Weights of a small mixture-of-experts language model, trained from scratch on English Wikipedia.
Size: 8 layers, 89.8M parameters.
Below are experts of layer 2 (counted from 0) of a mixture-of-experts language model. Rows are named router (the router's row for the expert), down (a neuron's output weights, with its number) and show model dimensions 224-335. Each number is 50 + 10 x the weight over its row's rms, rounded and kept within 0 to 99.
After each expert's rows: a language model's description of what the expert responds to. This comes from a sample of Wikipedia text that the model never trained on.

# expert 0
router:62 42 40 58 67 37 43 47 47 39 48 61 52 64 73 54 51 45 48 62 54 42 40 45 53 62 35 42 51 44 52 56 47 66 53 37 56 60 57 26 60 45 58 35 60 43 62 57 72 52 50 57 40 46 49 42 41 51 47 43 66 50 41 46 63 44 57 33 68 39 40 68 27 39 65 51 49 53 66 69 53 51 56 60 48 60 58 57 57 46 60 65 66 57 55 61 45 40 62 56 43 68 56 44 43 41 60 52 64 46 63 67
down0:33 63 36 42 40 61 51 34 75 34 37 56 43 34 67 45 56 48 37 48 35 39 48 47 36 38 49 53 71 35 46 67 57 58 44 49 42 41 55 37 49 63 38 57 43 57 46 39 52 46 43 53 33 64 34 62 68 60 53 39 36 49 48 54 59 60 44 23 46 66 50 57 66 40 41 50 70 47 44 55 49 57 41 47 56 58 45 42 42 63 43 46 32 36 51 25 53 49 37 70 44 55 41 58 51 37 69 53 56 38 49 69
down1:43 29 42 39 53 50 65 62 64 47 37 40 51 54 43 48 66 36 43 50 50 51 49 41 67 58 55 54 49 28 50 44 49 58 51 46 41 43 28 41 63 57 29 45 56 67 30 66 43 37 38 42 51 49 38 70 49 56 51 39 59 51 43 68 34 54 42 35 59 46 70 44 43 27 31 42 51 50 37 61 54 31 62 54 40 49 30 63 50 64 52 47 68 59 50 37 45 58 47 40 46 49 47 45 51 38 46 58 42 52 45 49
down2:64 52 46 25 58 39 38 37 54 56 39 47 61 45 48 52 47 49 63 41 48 36 59 54 74 31 52 53 42 52 45 49 75 53 47 47 44 63 48 60 64 49 46 41 39 46 59 58 46 68 47 41 34 53 47 70 67 37 48 39 45 49 55 48 60 42 52 29 64 55 35 49 42 30 54 54 39 36 68 43 58 58 35 47 33 60 41 49 57 50 45 64 38 34 37 43 64 55 65 62 50 45 36 49 54 44 70 46 44 52 52 49
down3:48 58 63 48 62 63 66 51 53 30 52 60 49 49 52 55 78 51 36 53 56 31 53 62 43 43 43 42 58 47 45 64 56 63 54 48 61 54 60 46 30 52 57 42 56 64 61 43 52 41 53 65 40 67 50 49 44 64 32 47 62 45 59 57 42 46 52 69 52 59 46 57 53 33 42 64 31 52 57 44 48 60 41 47 43 47 29 53 79 44 38 55 60 51 63 42 65 46 56 59 43 43 47 32 61 73 45 62 32 42 55 56
What it handles: Prepositions of place or time like in, on, during, often after a period or "was", as in born in, village in, held.

# expert 3
router:51 43 43 56 66 51 53 38 59 59 52 55 38 55 39 53 30 41 42 44 50 48 37 43 45 66 35 61 31 38 64 67 38 47 55 60 41 23 47 63 43 62 45 37 53 59 59 49 52 49 52 70 38 50 45 62 51 59 51 51 53 53 37 45 64 43 47 45 56 36 40 36 16 48 45 63 54 61 59 52 55 48 39 56 54 46 50 40 37 56 57 58 41 61 44 48 50 64 48 60 45 51 55 43 58 61 43 48 56 50 53 48
down0:40 39 45 62 41 47 48 50 37 47 51 46 35 45 45 36 57 41 35 44 56 57 60 52 50 50 47 50 29 66 51 41 38 42 34 50 62 48 40 56 56 29 70 46 62 35 68 41 60 40 42 49 58 51 58 68 60 37 35 44 55 49 58 48 43 52 64 43 61 49 84 56 56 53 49 49 38 50 33 50 50 47 36 43 29 39 65 60 73 55 59 64 51 55 41 53 43 61 51 51 49 55 52 34 33 42 56 49 58 53 44 60
down1:58 64 38 49 39 54 47 33 60 59 45 57 45 60 46 37 49 55 47 54 63 60 44 42 55 59 58 39 46 52 60 54 47 51 46 39 33 54 48 52 43 43 51 37 55 62 57 44 73 55 48 51 40 47 60 39 55 24 51 55 31 39 37 47 43 49 46 61 55 25 43 34 61 43 39 59 61 52 53 67 53 23 37 43 47 66 43 57 41 59 46 58 58 55 63 53 43 44 54 57 61 50 42 47 76 62 62 63 53 51 33 43
down2:51 50 46 48 60 54 41 40 60 56 53 44 39 36 58 64 47 50 58 45 58 47 46 27 64 36 62 45 44 50 50 53 57 56 50 49 62 72 53 59 44 42 70 43 41 59 48 53 54 59 40 32 60 35 57 51 34 61 56 64 47 47 44 75 41 45 39 45 59 37 54 66 44 51 60 36 77 38 51 47 50 41 51 45 60 54 44 63 48 43 56 39 49 64 49 63 49 38 41 53 60 63 56 52 56 52 52 82 60 42 58 72
down3:42 53 44 48 53 40 47 37 47 49 54 58 51 57 53 46 37 44 55 52 74 57 54 39 55 51 37 51 35 49 47 46 47 50 46 43 40 39 48 47 53 53 57 40 49 44 47 38 46 55 47 47 49 51 50 47 43 50 47 59 52 27 49 45 57 51 32 38 52 77 49 43 51 39 50 58 48 54 33 61 42 44 43 37 46 50 32 43 52 80 47 53 53 49 43 57 45 44 42 40 32 34 60 49 65 36 34 53 54 55 57 45
What it handles: Function words that carry a clause forward, such as was, which, not, would, but, may, first, often in sports and general prose.

# expert 6
router:44 40 48 68 30 53 53 42 30 45 42 66 56 54 52 44 53 53 35 49 44 43 52 24 61 57 44 35 49 57 46 37 64 47 66 39 48 33 49 42 61 62 43 52 51 54 43 39 44 41 61 53 57 58 39 49 64 54 45 35 58 38 55 46 54 43 57 55 48 50 27 52 47 63 61 37 44 55 52 39 59 49 58 44 61 63 60 33 43 44 61 49 40 50 46 41 68 44 39 37 42 40 51 34 63 41 46 47 47 58 52 51
down0:63 40 37 63 50 59 55 45 46 51 52 53 67 45 48 51 35 52 42 57 23 57 37 36 30 32 54 57 61 53 71 60 52 68 42 75 58 52 40 39 47 40 54 52 47 52 53 45 53 71 54 62 45 47 51 30 56 42 54 46 35 49 51 64 38 60 48 42 56 35 42 38 37 67 40 51 38 68 65 48 61 64 51 66 61 34 54 73 68 73 46 41 59 42 73 66 73 35 30 55 46 52 62 46 56 46 39 57 48 37 37 53
down1:56 48 37 39 38 64 61 47 46 43 47 45 36 43 45 59 67 36 49 55 32 58 34 48 63 66 50 51 46 64 52 56 59 56 55 51 44 47 52 57 58 49 61 56 57 50 61 48 56 34 58 48 42 50 59 54 50 63 57 31 73 45 51 44 59 40 58 32 54 62 45 39 42 26 63 40 53 52 48 53 50 55 47 55 42 53 60 40 61 44 37 57 60 44 32 47 46 46 45 56 38 60 53 42 59 41 69 51 49 57 38 57
down2:59 53 48 62 50 38 52 45 47 34 34 49 47 59 65 52 53 59 58 43 55 26 54 40 44 32 50 37 48 37 55 48 61 46 50 59 44 37 68 58 56 59 66 62 49 33 40 26 54 59 39 61 47 35 50 52 39 49 52 49 66 52 55 43 42 40 40 52 49 50 42 59 42 41 38 43 62 42 57 30 58 52 45 37 46 57 42 45 48 44 48 42 45 48 58 64 77 66 52 41 36 57 55 51 19 55 48 73 40 53 54 71
down3:38 53 58 44 53 51 35 41 38 59 49 45 53 42 58 52 34 49 56 35 39 61 53 38 49 53 53 61 54 45 60 48 58 63 49 48 62 36 33 39 53 43 69 45 49 56 47 50 40 51 50 44 52 60 73 42 47 68 53 55 36 55 36 41 49 52 53 49 40 46 66 52 57 58 49 83 40 39 41 45 42 60 48 53 61 41 52 65 63 44 30 47 41 34 38 53 52 56 62 43 43 58 52 49 43 81 55 59 36 58 52 64
What it handles: Pieces inside proper names and chemical or taxonomic terms, often after a hyphen or capital, like -A(damantyl), S(erg)io, El(ateridae), plus "as well".

# expert 13
router:48 45 62 59 50 52 41 50 60 64 62 50 50 47 64 40 54 42 49 51 44 61 49 48 60 78 44 65 41 49 64 42 45 56 49 38 53 59 52 48 55 52 62 52 59 57 49 36 33 48 49 77 51 66 64 53 69 57 28 48 61 52 53 44 49 45 36 42 50 28 36 44 50 47 50 56 64 57 63 58 46 65 50 56 55 65 31 59 44 58 49 45 67 48 42 39 41 39 38 43 49 58 36 39 43 57 59 71 51 54 48 54
down0:62 63 71 65 33 46 43 36 38 54 49 55 45 53 45 47 45 51 50 50 49 62 16 51 63 42 62 65 49 61 41 50 49 58 53 57 44 48 60 43 27 38 56 53 42 57 61 47 44 29 50 66 66 45 51 53 41 58 47 57 56 64 53 33 62 54 44 57 51 54 02 47 45 69 40 40 63 57 42 47 45 46 54 53 41 45 53 51 60 53 50 43 63 54 47 63 61 31 43 61 39 44 58 43 45 58 31 55 42 58 41 44
down1:52 78 50 57 48 60 61 64 48 41 48 34 54 41 41 38 45 50 64 65 50 53 29 77 36 51 67 55 55 45 58 50 74 52 33 51 55 62 52 60 44 34 53 52 61 48 52 51 37 75 38 44 59 47 59 48 61 45 71 51 53 48 46 54 49 57 43 43 60 56 33 60 36 58 42 53 61 57 54 52 49 46 54 54 48 46 47 53 41 35 52 30 45 51 51 42 49 63 50 51 42 50 63 45 54 57 53 45 62 49 62 65
down2:51 61 46 51 50 65 48 37 53 40 42 50 62 45 49 56 61 50 57 30 32 44 50 66 61 51 45 53 49 46 52 40 48 53 37 61 32 39 54 53 50 55 43 46 46 66 79 64 54 28 48 59 42 62 58 35 65 46 72 44 49 29 49 59 62 49 58 55 30 31 52 53 58 50 43 48 46 46 43 39 45 38 37 51 42 52 53 45 38 47 59 53 48 45 52 55 57 53 56 59 59 42 43 43 37 59 61 67 46 49 47 58
down3:53 56 61 48 60 45 48 62 54 39 36 67 38 52 48 51 40 61 37 41 27 35 55 57 36 33 32 59 62 42 41 59 56 43 45 58 47 49 51 69 48 56 53 46 47 39 57 50 38 58 48 56 51 42 56 63 54 25 44 45 59 67 46 50 38 34 54 70 52 36 49 61 44 54 62 44 61 46 62 45 81 67 50 55 52 23 37 41 56 49 62 42 52 38 66 51 71 43 62 52 50 41 53 50 67 59 50 53 58 47 51 49
What it handles: Line-initial list hyphens after headings or line breaks, plus noun-forming suffixes like -ation, -ity, -ization, and the word time.

# expert 2
router:48 43 40 67 37 38 45 46 38 52 51 52 54 52 46 42 49 40 60 52 49 47 32 39 55 73 34 49 74 52 52 54 36 60 73 30 34 49 44 25 65 52 53 54 58 34 42 37 50 49 46 61 50 46 63 42 52 62 43 40 69 65 38 39 52 49 46 34 63 41 47 29 41 53 53 51 58 57 68 66 40 55 45 60 59 49 35 35 45 63 63 61 61 53 42 51 38 67 57 41 51 53 44 47 51 55 55 56 58 49 44 55
down0:58 39 32 53 52 58 45 43 45 61 56 43 55 54 50 42 46 58 42 29 47 36 43 28 43 59 51 61 53 43 35 44 39 46 47 67 39 63 58 52 38 61 53 46 58 62 72 50 51 36 48 51 49 64 76 64 60 50 60 56 46 36 58 40 43 63 55 51 52 40 56 46 28 51 65 51 50 67 55 50 55 73 50 49 38 53 46 53 70 54 48 44 56 48 76 42 34 62 50 68 48 58 67 41 52 38 45 52 65 47 60 53
down1:53 61 50 66 52 43 54 52 53 49 58 59 55 30 55 43 61 55 46 35 64 65 44 53 46 47 61 53 55 45 62 51 50 44 39 35 49 45 54 57 33 50 32 31 50 60 64 47 60 42 38 53 61 50 36 30 67 47 63 45 47 34 46 41 49 44 55 43 45 46 29 63 53 62 53 56 40 60 67 48 56 70 49 61 71 59 58 52 54 44 48 45 34 59 46 50 66 49 46 41 48 41 69 53 41 50 50 34 59 33 43 70
down2:41 53 44 49 41 64 47 41 32 47 49 44 42 63 54 36 63 28 50 26 50 52 39 50 62 58 48 54 31 55 55 59 60 46 45 46 36 66 46 63 52 43 41 47 50 35 53 50 51 34 46 43 60 68 59 56 39 48 53 71 59 63 67 43 50 59 44 42 45 39 41 43 50 53 59 60 64 39 65 64 57 44 67 43 48 41 32 60 51 36 46 42 38 50 37 55 42 50 35 49 53 41 55 43 36 40 50 37 53 28 73 44
down3:47 43 38 26 40 74 57 53 47 39 36 52 57 50 47 49 60 31 45 51 56 53 53 55 53 41 42 40 48 35 52 50 31 59 55 37 69 34 38 53 47 48 44 55 35 57 48 53 30 55 65 53 58 63 40 60 63 50 54 51 58 68 36 66 35 45 51 57 63 54 45 44 49 30 46 72 49 33 48 45 40 71 43 50 47 49 62 48 55 44 59 46 58 56 59 46 61 49 72 56 52 29 31 63 63 58 61 59 50 66 62 51
What it handles: Articles and possessive determiners before a noun phrase, usually after a preposition, such as the, a, its, their, 's.

# expert 11
router:48 66 53 44 35 19 56 52 54 43 54 43 60 43 53 51 47 41 42 46 70 51 47 45 62 47 42 44 43 45 40 55 48 50 49 44 39 46 38 46 51 49 53 37 44 56 51 24 54 46 52 41 48 57 63 43 52 55 40 47 40 52 51 43 66 46 49 44 50 49 38 43 48 51 60 61 54 41 58 36 30 59 41 53 59 59 39 40 47 46 43 54 41 56 47 48 34 57 59 49 39 61 64 62 45 46 42 64 53 60 52 50
down0:57 54 43 34 56 28 48 59 60 23 42 49 57 61 36 63 44 48 37 46 35 58 56 56 48 48 38 49 43 27 53 52 58 39 34 54 58 43 58 53 42 68 48 60 64 82 51 42 60 47 57 36 48 51 34 50 45 57 34 62 48 45 43 55 63 38 51 26 41 60 40 61 45 47 54 50 45 43 41 46 49 45 45 55 41 51 46 63 59 60 66 48 66 33 30 45 46 54 39 53 48 52 51 54 52 48 60 48 52 73 52 40
down1:37 48 55 51 69 45 41 49 29 56 66 64 57 49 69 59 55 45 36 65 65 57 46 57 49 48 48 52 50 53 38 45 32 56 51 40 57 49 63 46 53 60 50 44 59 44 62 43 46 16 36 60 77 49 49 57 41 35 56 42 40 41 53 63 50 67 56 49 51 51 40 58 40 46 48 40 28 52 63 50 55 52 44 60 32 51 50 51 51 63 67 54 51 49 47 49 55 47 41 50 50 52 40 44 62 57 58 48 50 52 43 50
down2:61 48 59 45 67 59 39 46 76 44 31 45 28 65 41 55 38 47 55 75 54 44 33 42 54 36 55 45 46 66 41 49 63 54 58 65 45 69 52 51 59 60 34 51 66 46 51 30 45 40 42 49 44 34 71 52 43 50 32 45 41 49 39 47 48 48 49 46 39 41 57 65 46 50 47 59 69 46 44 53 45 44 52 54 51 43 48 55 58 55 66 56 41 47 55 54 58 48 59 44 52 45 54 58 62 35 62 45 67 43 51 55
down3:28 70 52 37 31 30 48 59 55 28 54 50 37 12 57 53 48 46 44 51 45 46 65 47 48 55 40 47 67 57 62 61 45 38 58 46 46 48 45 56 63 73 63 59 43 55 48 54 56 44 58 58 41 47 44 45 44 48 69 38 44 63 37 45 59 50 38 24 65 28 53 55 40 66 55 44 46 52 31 40 54 49 43 41 45 65 52 49 65 32 55 52 45 59 65 62 54 48 60 52 64 57 48 49 55 39 58 51 61 58 52 62
What it handles: Syllable pieces inside foreign or surname-like proper nouns, such as -berg, -son, -ević, Tar-an-aki, Sagu-en-éens.

# expert 15
router:41 41 51 50 47 50 43 38 64 35 42 43 57 43 53 44 53 46 44 45 57 45 34 45 57 68 52 41 64 48 43 46 54 57 54 48 30 34 40 49 59 40 58 56 68 34 62 32 50 41 27 53 51 52 50 54 56 52 28 30 64 52 32 55 45 45 46 39 65 45 43 48 50 53 43 53 52 51 68 56 55 60 48 57 53 44 46 43 45 60 59 57 58 61 55 52 33 49 46 52 73 41 42 54 61 50 56 44 51 72 57 56
down0:38 53 64 42 76 51 56 46 33 49 61 54 47 46 53 35 54 60 47 45 46 73 57 54 34 55 62 47 56 36 45 46 29 47 52 39 53 60 61 58 55 55 47 43 41 42 66 57 48 38 56 46 57 64 50 50 50 53 58 52 51 40 58 54 57 27 48 35 58 60 65 43 51 49 60 46 49 38 64 73 63 46 38 31 52 41 56 44 65 42 47 49 48 57 53 47 45 55 58 52 53 45 36 49 39 38 43 56 46 35 48 37
down1:51 68 53 56 36 64 39 63 56 46 47 54 48 50 45 58 58 46 49 50 60 54 45 69 76 51 50 67 54 45 69 51 48 51 64 55 52 62 47 44 62 36 45 46 54 65 31 59 52 57 50 54 56 49 41 45 45 59 50 45 37 60 50 45 46 49 48 55 39 39 49 39 64 51 59 51 47 51 50 46 49 61 39 40 41 46 60 33 53 50 44 40 54 36 61 40 48 61 63 48 57 52 67 45 49 59 41 73 46 55 37 44
down2:63 52 36 49 54 41 28 57 36 44 52 65 54 61 45 44 67 36 62 43 60 37 41 46 51 44 57 56 62 38 32 47 65 40 49 33 59 57 47 34 70 47 53 42 63 53 41 45 50 37 56 61 46 56 54 62 67 41 31 65 48 50 60 53 53 61 53 60 50 54 41 46 43 69 58 39 78 44 47 67 46 44 40 28 41 53 59 53 52 47 56 57 53 57 53 56 62 67 56 64 56 44 41 36 57 37 41 48 36 55 58 38
down3:35 47 53 39 49 47 37 55 71 44 44 46 55 40 38 56 55 39 45 57 60 46 41 47 55 54 51 40 26 61 61 48 44 41 45 61 59 47 43 66 53 49 46 72 77 49 33 52 49 42 41 54 42 47 59 69 66 65 36 63 57 54 51 54 56 58 43 47 32 69 56 50 40 43 44 46 44 62 43 45 38 39 51 38 26 34 45 38 58 54 61 50 33 55 59 54 53 65 45 45 69 57 34 39 57 54 46 55 51 45 38 49
What it handles: Prepositions and that right after a verb, especially after passives or served, such as seen by, served as, return to.

# expert 7
router:47 54 43 52 44 40 57 61 35 49 39 60 36 47 58 40 58 68 48 58 57 49 41 44 51 63 56 56 55 56 43 44 55 45 76 43 50 42 50 46 62 65 55 44 57 41 52 49 53 46 43 50 45 38 53 51 59 75 47 45 76 51 52 41 66 40 47 55 59 47 38 34 60 45 37 63 47 43 73 53 42 58 39 72 61 43 38 40 55 39 50 48 44 55 35 50 55 75 45 48 58 54 53 42 57 47 46 54 36 51 50 65
down0:47 59 47 45 49 56 46 31 44 56 56 51 48 57 41 53 67 52 58 40 42 41 30 44 47 60 48 33 26 35 61 44 46 49 66 57 31 50 55 50 59 57 63 55 46 51 41 55 50 57 32 48 58 38 50 39 45 60 46 38 56 61 37 63 42 56 36 46 50 40 40 63 61 35 62 52 49 55 46 56 50 55 48 50 43 50 58 43 60 55 47 39 51 35 52 46 50 65 38 46 37 45 38 41 55 47 46 57 44 48 56 55
down1:61 63 52 58 49 58 69 57 42 50 58 24 41 47 38 48 55 54 64 50 47 55 50 56 46 54 41 60 48 56 26 45 48 61 38 41 51 59 33 68 66 32 42 40 45 61 40 57 37 39 61 35 52 29 47 48 51 50 49 61 47 67 42 56 38 61 65 42 60 46 61 29 54 36 50 50 46 43 43 52 51 50 54 53 42 40 58 51 51 53 60 62 59 40 31 48 49 50 37 48 37 55 49 43 48 45 56 37 56 37 46 62
down2:47 36 50 31 72 60 28 45 51 59 51 56 56 63 49 45 45 59 58 50 60 50 60 44 64 58 54 64 55 51 50 55 71 53 52 37 36 55 54 57 41 41 53 51 36 39 60 55 46 54 47 41 37 38 51 34 35 31 39 50 64 56 49 55 61 64 43 54 41 40 49 63 67 47 46 54 49 37 39 37 51 43 39 62 66 55 48 54 62 58 48 49 15 39 49 52 32 52 53 48 39 51 66 50 49 56 56 52 43 48 70 34
down3:52 45 44 60 51 68 53 62 45 33 67 63 50 55 46 31 46 54 60 42 33 55 46 51 48 45 49 42 48 54 67 38 59 45 48 50 69 47 51 48 45 29 44 55 60 49 59 52 61 58 42 48 51 39 30 52 56 32 69 45 60 41 54 49 54 54 41 63 46 63 52 56 67 48 54 35 58 50 48 40 51 47 32 41 41 54 53 49 46 55 49 46 66 48 67 50 69 29 52 44 48 45 54 56 55 41 42 41 32 44 60 51
What it handles: The prepositions of and with, the slash between coordinates, and short name pieces after a capital initial (T-f-L, Le-ontas, Gu-ha).

# expert 10
router:53 30 57 54 47 31 65 63 52 52 41 48 43 44 45 38 44 39 49 55 60 52 48 41 52 58 37 39 48 48 50 53 31 39 64 44 52 34 54 57 56 49 63 46 51 26 61 29 62 58 35 45 49 55 53 55 47 51 49 49 44 71 45 21 43 37 53 33 59 50 31 35 48 54 53 50 50 50 71 59 37 49 46 54 52 70 39 34 50 53 48 52 56 45 50 54 26 57 60 52 50 49 41 40 44 55 39 50 64 45 64 59
down0:44 39 63 26 58 52 45 55 55 54 51 58 42 63 44 60 56 43 51 39 47 32 41 51 46 60 12 44 36 42 38 56 33 43 61 42 39 43 72 49 38 52 56 32 50 54 52 49 48 61 42 50 43 51 68 33 50 40 57 59 51 60 57 56 55 35 66 69 62 43 40 47 57 59 48 55 46 44 43 51 48 61 59 44 51 51 52 53 52 63 57 39 64 38 66 47 48 56 57 49 47 51 39 49 58 65 37 37 53 58 56 48
down1:54 63 39 49 66 59 44 61 38 54 32 44 48 66 53 46 52 50 55 47 46 50 44 50 21 45 44 55 24 58 48 57 30 58 67 51 64 50 44 40 41 61 54 42 37 51 45 46 58 63 41 39 36 44 55 45 52 51 58 62 27 64 40 51 55 42 40 50 56 33 74 66 62 42 55 48 29 43 41 33 48 66 64 43 53 56 59 64 49 46 53 43 46 52 49 48 42 63 75 57 50 52 52 42 55 44 57 44 48 52 59 44
down2:34 59 50 57 31 40 50 57 58 47 67 61 52 41 57 50 49 42 31 41 62 46 52 59 36 72 52 54 55 49 31 50 39 58 66 53 71 51 62 68 56 26 47 59 42 41 56 46 35 54 47 60 33 46 42 50 50 34 58 43 58 66 37 52 53 31 58 57 46 53 31 25 58 48 46 49 43 51 47 39 53 50 64 51 50 47 37 37 50 44 56 66 65 46 46 51 47 53 54 41 59 42 62 50 51 51 40 50 54 50 40 50
down3:54 48 60 52 37 71 41 61 35 69 52 33 60 54 58 50 40 45 31 57 55 46 40 35 44 50 65 56 57 66 44 49 35 44 53 62 64 61 41 59 53 50 29 64 52 50 52 61 49 45 62 49 39 44 53 41 57 55 43 27 60 53 40 58 45 51 57 55 42 45 61 77 56 46 47 49 46 36 63 52 38 55 27 42 44 48 40 55 41 45 33 36 44 50 53 57 53 48 55 49 53 52 34 41 44 51 46 54 50 67 68 55
What it handles: Bare space tokens and single capital letters starting names or numbers in lists, tables and sports squads, such as João C, Ove K.

# expert 14
router:55 55 42 50 51 33 43 29 45 40 61 39 64 36 40 61 60 53 42 43 44 64 48 18 55 51 44 39 41 46 47 51 37 44 52 52 50 51 21 36 37 47 43 40 43 41 65 28 40 52 39 47 51 67 58 34 40 50 53 40 52 66 52 38 55 33 60 18 46 59 33 39 41 61 70 64 51 54 54 61 49 54 49 42 50 50 47 52 47 55 51 59 48 49 33 53 30 51 57 46 60 47 44 41 57 65 34 53 53 50 52 54
down0:37 53 46 69 49 75 58 49 49 71 47 33 41 45 55 30 53 46 53 31 57 49 56 50 47 51 44 60 46 66 51 55 47 54 32 66 54 39 57 55 51 47 52 60 40 47 49 46 56 61 42 52 46 36 52 53 58 45 46 55 50 46 44 37 37 67 56 37 54 45 48 54 37 45 58 35 65 60 44 57 44 51 39 53 58 48 56 39 47 60 50 54 57 50 51 57 34 79 79 48 34 55 47 49 44 48 56 69 58 53 73 55
down1:50 51 55 55 53 57 41 40 48 49 48 48 47 39 43 43 56 71 50 49 52 68 51 36 50 51 53 56 47 59 47 62 47 50 48 55 58 63 47 52 38 39 50 49 44 46 33 28 54 44 55 51 47 44 46 57 63 72 46 56 43 59 57 44 37 58 46 65 56 45 63 58 41 41 49 58 54 38 39 43 51 54 59 34 49 52 54 85 48 50 52 49 46 54 60 55 41 62 42 48 49 58 50 53 39 54 69 62 44 43 55 42
down2:44 52 45 69 66 34 43 45 47 34 45 49 45 55 64 44 41 57 52 35 47 44 41 41 55 38 63 67 55 44 41 34 42 46 39 57 36 61 41 58 48 67 71 34 41 55 49 60 53 30 69 48 40 58 56 59 62 37 49 54 45 60 59 33 54 42 46 50 65 35 57 69 48 40 49 50 78 49 51 41 34 56 47 48 42 46 39 64 45 35 71 44 43 61 27 48 45 35 58 58 57 40 57 56 27 73 64 59 52 46 46 65
down3:50 46 50 73 40 49 44 53 41 39 52 67 64 42 50 52 37 53 63 48 57 41 62 48 47 46 40 47 28 47 44 58 43 40 54 26 63 65 71 33 57 45 53 43 58 58 56 39 34 60 39 54 56 61 35 48 42 47 47 56 43 51 52 35 50 52 31 49 51 53 42 55 65 54 49 38 59 58 37 51 42 37 26 49 46 62 44 53 66 52 48 74 54 39 40 55 42 53 65 54 72 44 55 47 48 30 54 30 56 44 51 34
What it handles: Periods and other sentence-closing marks after a name or noun phrase, plus brackets, colons and quotes, before The, He, It.

# expert 5
router:48 58 63 43 56 37 47 46 45 47 49 62 58 54 47 50 56 74 55 61 31 37 62 52 67 41 48 68 57 53 39 48 48 67 55 47 33 51 49 58 61 50 65 51 37 51 47 53 60 57 63 44 38 50 46 37 62 41 44 61 57 39 53 25 51 44 49 61 53 64 26 38 61 68 52 46 48 45 63 46 47 67 49 52 48 42 44 36 38 46 40 51 59 50 29 41 41 55 55 59 67 48 55 34 36 55 44 47 64 65 45 51
down0:49 47 66 15 66 57 63 57 51 45 28 37 68 49 39 56 52 56 49 50 25 28 46 48 40 58 54 50 49 35 63 49 38 39 62 39 51 43 53 48 52 50 60 63 51 36 62 45 39 56 48 60 40 32 50 42 50 50 34 51 53 67 53 49 39 41 45 37 31 58 50 52 52 53 54 39 64 58 38 20 48 50 46 65 42 49 41 53 49 54 48 43 38 58 57 62 52 52 58 60 43 49 47 36 37 69 48 57 60 41 50 59
down1:55 53 51 42 55 36 46 48 33 60 66 49 57 13 42 51 41 63 50 51 40 73 54 51 49 53 54 34 44 50 62 65 43 42 44 60 72 55 50 70 36 59 37 39 30 54 73 39 63 60 47 45 40 42 61 68 39 56 54 54 58 71 51 47 30 50 53 55 43 50 51 36 43 54 38 44 45 56 43 58 67 46 58 40 49 48 40 67 46 60 46 35 60 34 37 50 51 59 60 38 33 50 40 60 47 49 54 35 60 50 40 48
down2:41 50 33 56 48 47 28 64 44 55 56 43 48 52 65 43 50 50 59 45 46 48 53 55 53 43 34 55 58 53 43 54 53 59 33 54 67 65 43 39 47 52 60 46 50 59 56 36 52 45 47 68 45 41 56 47 41 69 42 47 45 43 38 45 61 41 54 32 37 52 49 35 41 51 46 66 55 53 52 47 49 51 65 67 46 67 68 40 49 42 58 43 45 47 56 34 36 41 48 56 75 50 49 41 49 48 51 42 48 68 39 33
down3:59 45 43 39 43 47 56 44 51 41 47 56 51 50 63 49 61 56 45 51 66 49 49 56 57 60 49 48 31 73 54 56 49 57 60 47 57 53 46 45 55 45 76 44 47 55 48 34 30 47 39 62 52 54 42 66 40 83 46 54 33 53 44 40 43 44 32 50 55 56 43 47 53 32 64 59 57 38 43 40 57 46 56 42 56 57 61 43 57 40 45 50 42 47 67 61 47 75 41 52 47 79 47 61 61 52 56 63 58 53 48 54
What it handles: Units and coordinate symbols (km, °E, ′) in place infoboxes, Royal in navy names, and infobox headings like Scientific classification or Synonyms.

# expert 9
router:58 50 47 63 44 54 68 48 45 45 47 41 45 39 45 39 54 43 54 57 71 37 60 32 71 48 47 64 53 61 38 52 47 48 43 41 38 63 54 45 46 58 41 53 49 40 51 46 49 59 47 51 51 62 41 38 41 39 51 52 49 40 31 36 55 30 49 62 47 52 16 27 60 58 73 36 47 42 57 65 47 57 54 64 38 47 41 36 54 63 64 44 40 48 53 70 55 58 61 55 47 65 49 49 46 49 50 58 58 30 48 54
down0:60 48 35 48 58 68 60 48 55 55 37 56 62 48 44 62 54 41 68 24 43 52 52 45 52 47 57 68 54 54 41 39 43 48 55 39 56 57 38 47 48 52 54 52 41 64 42 61 33 54 38 39 45 56 64 59 37 43 43 55 59 68 59 40 51 57 52 52 45 60 34 76 56 64 51 69 43 42 58 42 44 37 47 51 56 37 49 45 60 40 54 47 48 48 68 47 44 43 34 53 53 63 62 33 46 54 46 36 46 49 49 52
down1:58 53 39 38 44 59 56 53 37 48 38 55 52 46 56 67 36 50 39 37 69 54 48 40 51 49 45 52 53 43 44 49 61 57 57 47 52 55 48 32 45 70 46 52 33 62 58 38 31 53 67 24 54 39 47 47 50 27 44 42 42 47 48 44 46 56 41 59 68 66 27 51 50 57 48 73 39 56 33 34 73 45 41 74 47 35 60 26 50 32 53 44 56 52 38 50 44 58 35 58 57 58 62 13 67 46 50 58 35 50 64 52
down2:40 43 52 60 52 57 53 48 49 60 41 63 46 44 64 51 44 55 38 50 68 41 58 54 52 48 48 45 58 66 49 36 58 54 51 67 53 51 51 31 49 42 60 60 42 49 47 36 44 25 49 46 58 60 47 65 43 55 46 46 52 42 56 46 61 61 50 56 38 48 42 49 28 50 44 57 58 59 51 50 54 63 59 70 63 54 43 56 59 24 58 61 68 46 54 70 35 47 65 23 42 45 50 50 53 44 62 43 44 41 56 59
down3:62 64 54 45 52 50 50 55 55 41 55 55 64 35 51 66 46 54 36 47 53 33 50 54 46 48 41 47 40 61 57 60 64 64 52 38 35 56 68 57 45 54 61 43 76 46 35 45 46 38 49 41 55 63 39 50 58 45 46 48 53 55 57 38 71 56 43 39 42 61 39 64 62 34 33 41 62 47 51 59 53 54 48 57 35 54 45 69 46 36 60 54 66 50 50 47 19 60 60 42 53 59 58 68 57 61 57 54 40 35 54 59
What it handles: Digits, scores, birth years, percentages and separators in sports tables and biography infoboxes, such as 3–6, 1998, 47.01%, Height:.